{"num_hidden_layers": 9, "hidden_size": 192, "n_experts": 32, "experts_per_token": 1, "d_expert": 432, "d_shared_expert": 0, "hidden_act": "squared_relu", "moe_layers": [0, 1, 2, 3, 4, 5, 6, 7, 8], "router_score": "softmax", "normalize_top_k": false, "routed_scale": 1.0, "balance_loss": 0.00295, "balance_bias": false, "init_std_router": 0.0217, "lr_router": 0.00335, "vocab_size": 3350, "norm": "rmsnorm", "norm_eps": 1e-05, "tie_word_embeddings": "early", "optimizer": "muon_variant", "learning_rate": 0.0021, "beta1": 0.95, "batch_tokens": 131072, "max_seq_len": 512, "train_tokens": 561800000, "max_steps": 4287, "dataset": "wikipedia_en"}
Below are experts of layer 4 (counted from 0) of a mixture-of-experts language model. Rows are named router (the router's row for the expert), up (a neuron's input weights, with its number) and show model dimensions 0-191. Each number is 500 + 40 x the weight over its row's rms, rounded and kept within 0 to 999. Numbers have three digits each.
After each expert's rows: "mostly gets" lists some tokens that are sent to it at least half of the time; "comes after" lists some tokens at least twice as common just before its tokens as in all text. This comes from a sample of Wikipedia text that the model never trained on. Tokens count by the router's weight.

# expert 27
router:579493592545494444470482559410471488591493442578517561422476460455548487483548542436496545433553494531559537548559460452517540542508521489497518545475549456542486547447504518497487477546511469481474534555485530540471512440567513493547566519504505484517527514539516443425556528512552559516570421457511513470484460497557527516446540444451499484496459466460563440566537498515465557516432552542423535465517562532511488552509503501540458575477519527467542456520515463461451516501508533528496468475535548544484461495519560487506518517466509539491426504496520525467448504497548435487
up3:432434502420460480536495478532442512452532549496481532520481493505517499523463421503573464533490479505537507606518527528489450552448462537537490493523432559415468502458503437518487464515541602487481484516481462527549532540494558508555567511503512477385546492485480521608447512523421493479509481481444468454442508499482490577520465483502516456510524547548454593495471458570543501529453484480486498486464469546499485573515518525502541454533536519544532503493530544441547535492458503461493456483566514554562513453517544504529472538560553504460468421474486501521551499450443429529
mostly gets: " voc", " This", " import", " similar", "ivil", " book"
comes after: " the", " a", " was", " as", " and", " The"

# expert 23
router:578495587546485459467493557407469494593492438578525562421491467457549481487557540432489532435549492524553528548552467443507538541512502498508539553488538442534486544452512523499485491542504467484476545562481533541471498442560510492542553530509521486518532505559518457416570515502550560523571426454517520477476459480553523518442542439453500475507464468466566440565537507525465551504438547551421537459528558511504499557507500515557448577480502526469536453521505474469432516491513533518497472484529550530494469502519557495499520522466513539485424500507533524464450520497553438478
up2:430453452487434550558444485500565485447577481514530548549499512524563487458489528527556461577508548543476504488432500472552515486483442491553527551556502535514425496483478509460490518483516520465552516575505576431478465487500596463521459573421508494519494467480454549490458532557435447526548439547495448536508512451454504466491486431518458511488479498537502531459538499473605556536474491478522520554454538509492539472485498444538506438520500560519419508505409501456552560490555446534528506488502455532512495488474426469507520495530435504607538475485480483501543552476511499449
mostly gets: " sett", "    ", " n", " br", " every", "@"
comes after: "|", " to", ",", " of", " and", " in"

# expert 2
router:513548505480493488496499430527522501501538472495530509546452533501503540468548586506587567489522561518570555517504568524470521503468500454533523476485548484496450524433558536559560438556508506511519530530438494562506479482468483474522500547547496447569495517532562537516525542405564486421480510481489570450550460493454593531520555474445457557514500541499517509552475508515428492449455488490469452521424541522453446480534450541503543546547468526477528540459447525585547545442538572508458512547551465490507468459428494475507414547480477479565514489525524561555460482511530523479
up7:512484464492568453568487474507463534503487467488569586457520530527551484508490478489551514515482472472498489448526468478429550465540404551524498472473451422537519441436506470535574432516509498507489463507486395507470503459547431484527422521551503474486503513505544518465469527482550444474500475525565530494515502503418475558477508545558571584456512545487543450432457562463570518479519501499489509568491475536456529490473533502534505467459481516521502539524548571523505523489402483426502473497497495547624508500540561500448451532494505460397461505494534489495513482583529523465
mostly gets: " century", "rd", " km"
comes after: "0", "1", ".", "8", "5", "9"

# expert 28
router:493494498492438477526542532478427489526383475450520493515493528466474474429420536520492513453514422497540496498568512491508483431442522428441477547494558489507492530477521492488440547489442491456483507513565445517464449459468496449532506467520559540562441516467478464460447485564506469518535511545487490551471484481471474589483520504548475532569544498444452500554535512573534527595496526507477534475470549492521521454482531495424484530436496449496515496540533535462402497500428437579463485480515509582554523410509530514471568470508492492430522520526494557496486452485540433434
up3:534580538554543529522524477461481561588406447539487518450517490531536493494553466493476468529435575531576573553552525517477497519495440445559486409475549482507487521475485453561484433514520506500515503471427469553381510516495508491507431559486555511540581473519507534467490518479511506426486503469528541521520414458504542530568466588521461542510474430493437476488475487551545448451470489476510533520483429473553531481477524425502463532579526462533514532512461465484540455479470451499487522503473523532462517441552568465508487484531556486528562536422504518501489518513483467495
mostly gets: " ex", " cont", " comp", " st", " un", " cl"
comes after: " the", " a", " and", " to", " m", " of"

# expert 21
router:493554470541494519559553522467542498503513501497494474511491501433493496482463441468512535519453496423508541498482527539505453497569432507497569509445566440474498448535447443422504546520524474525520495515510514550460404554525475528443554521541537522564576521523507514451554439565521572499558473528473471475498473426505508577515494454496537516499503463481505484434530462544473536512507522496494517479503474435500451500535446508461459455488520579454504517528487422554504453437529427465440460507523504546540527509482470503426586467486430599544443396504434464434443505527499511489
up4:481465554569498489528475494482474541423562492540524523489523516516599442454501506569481489492455508490470475523442539487494520449512585540523510459487489467488515517437488542490523494444509513565517405478521439492470476555592484540458518521473506524489539559568525448515501490566526486491499438470484502578497472448456454561528550602513420517500478514493510512494491466449493472417484485453444504467572480502531540430509533541569469572508508501465589581515533465470521564439488490511525441549517456453461427509485511467491491544438535533513491472555565464534499410506469489557
mostly gets: " Ma", " Ben", " Sm", "osp", " Gu", "cient"
comes after: " B", " H", " K", " S", " T", " R"

# expert 24
router:525519573481503473564528455477440406464513499583456512465541451468515451434430497503520473508512489430533511476488451464541487448532491527471462521483540547439543588489503420462468500572505469470549514483529460492545468489598420600520477575518493526492462583500557495490486531486510581481460548516443516518500564529417555482485491521505542418535502484504505449532524467511533490550464544496483436489462526491510459510491477583554466574461532511501553469499504496478505467578494483495528490514533527537528507499542507502517474508537558593551483457438548510455492450501530448414
up2:492443504465466531459512529475506524471531418497458461583504462541443498570529520504508451446485480477524488460522560488475535501445452467489523505536508514421443491485504504570550526498457556544543546504580465463516499496521491476378579568525523471498549614499506513620534554486480498463483544558502487478589547545497505538501473511479521491495477394492532528566520468542462482519488549516567494509581464470489487485474478462558504447482564451527510454470528593525452443518552503513505503543502486562464416467452522505545458547488503457508487504511543501504570462482445534492
mostly gets: " fin", " offic", "sequ", "epar", " compet", " recogn"
comes after: " c", " p", " r", " C", " w", "p"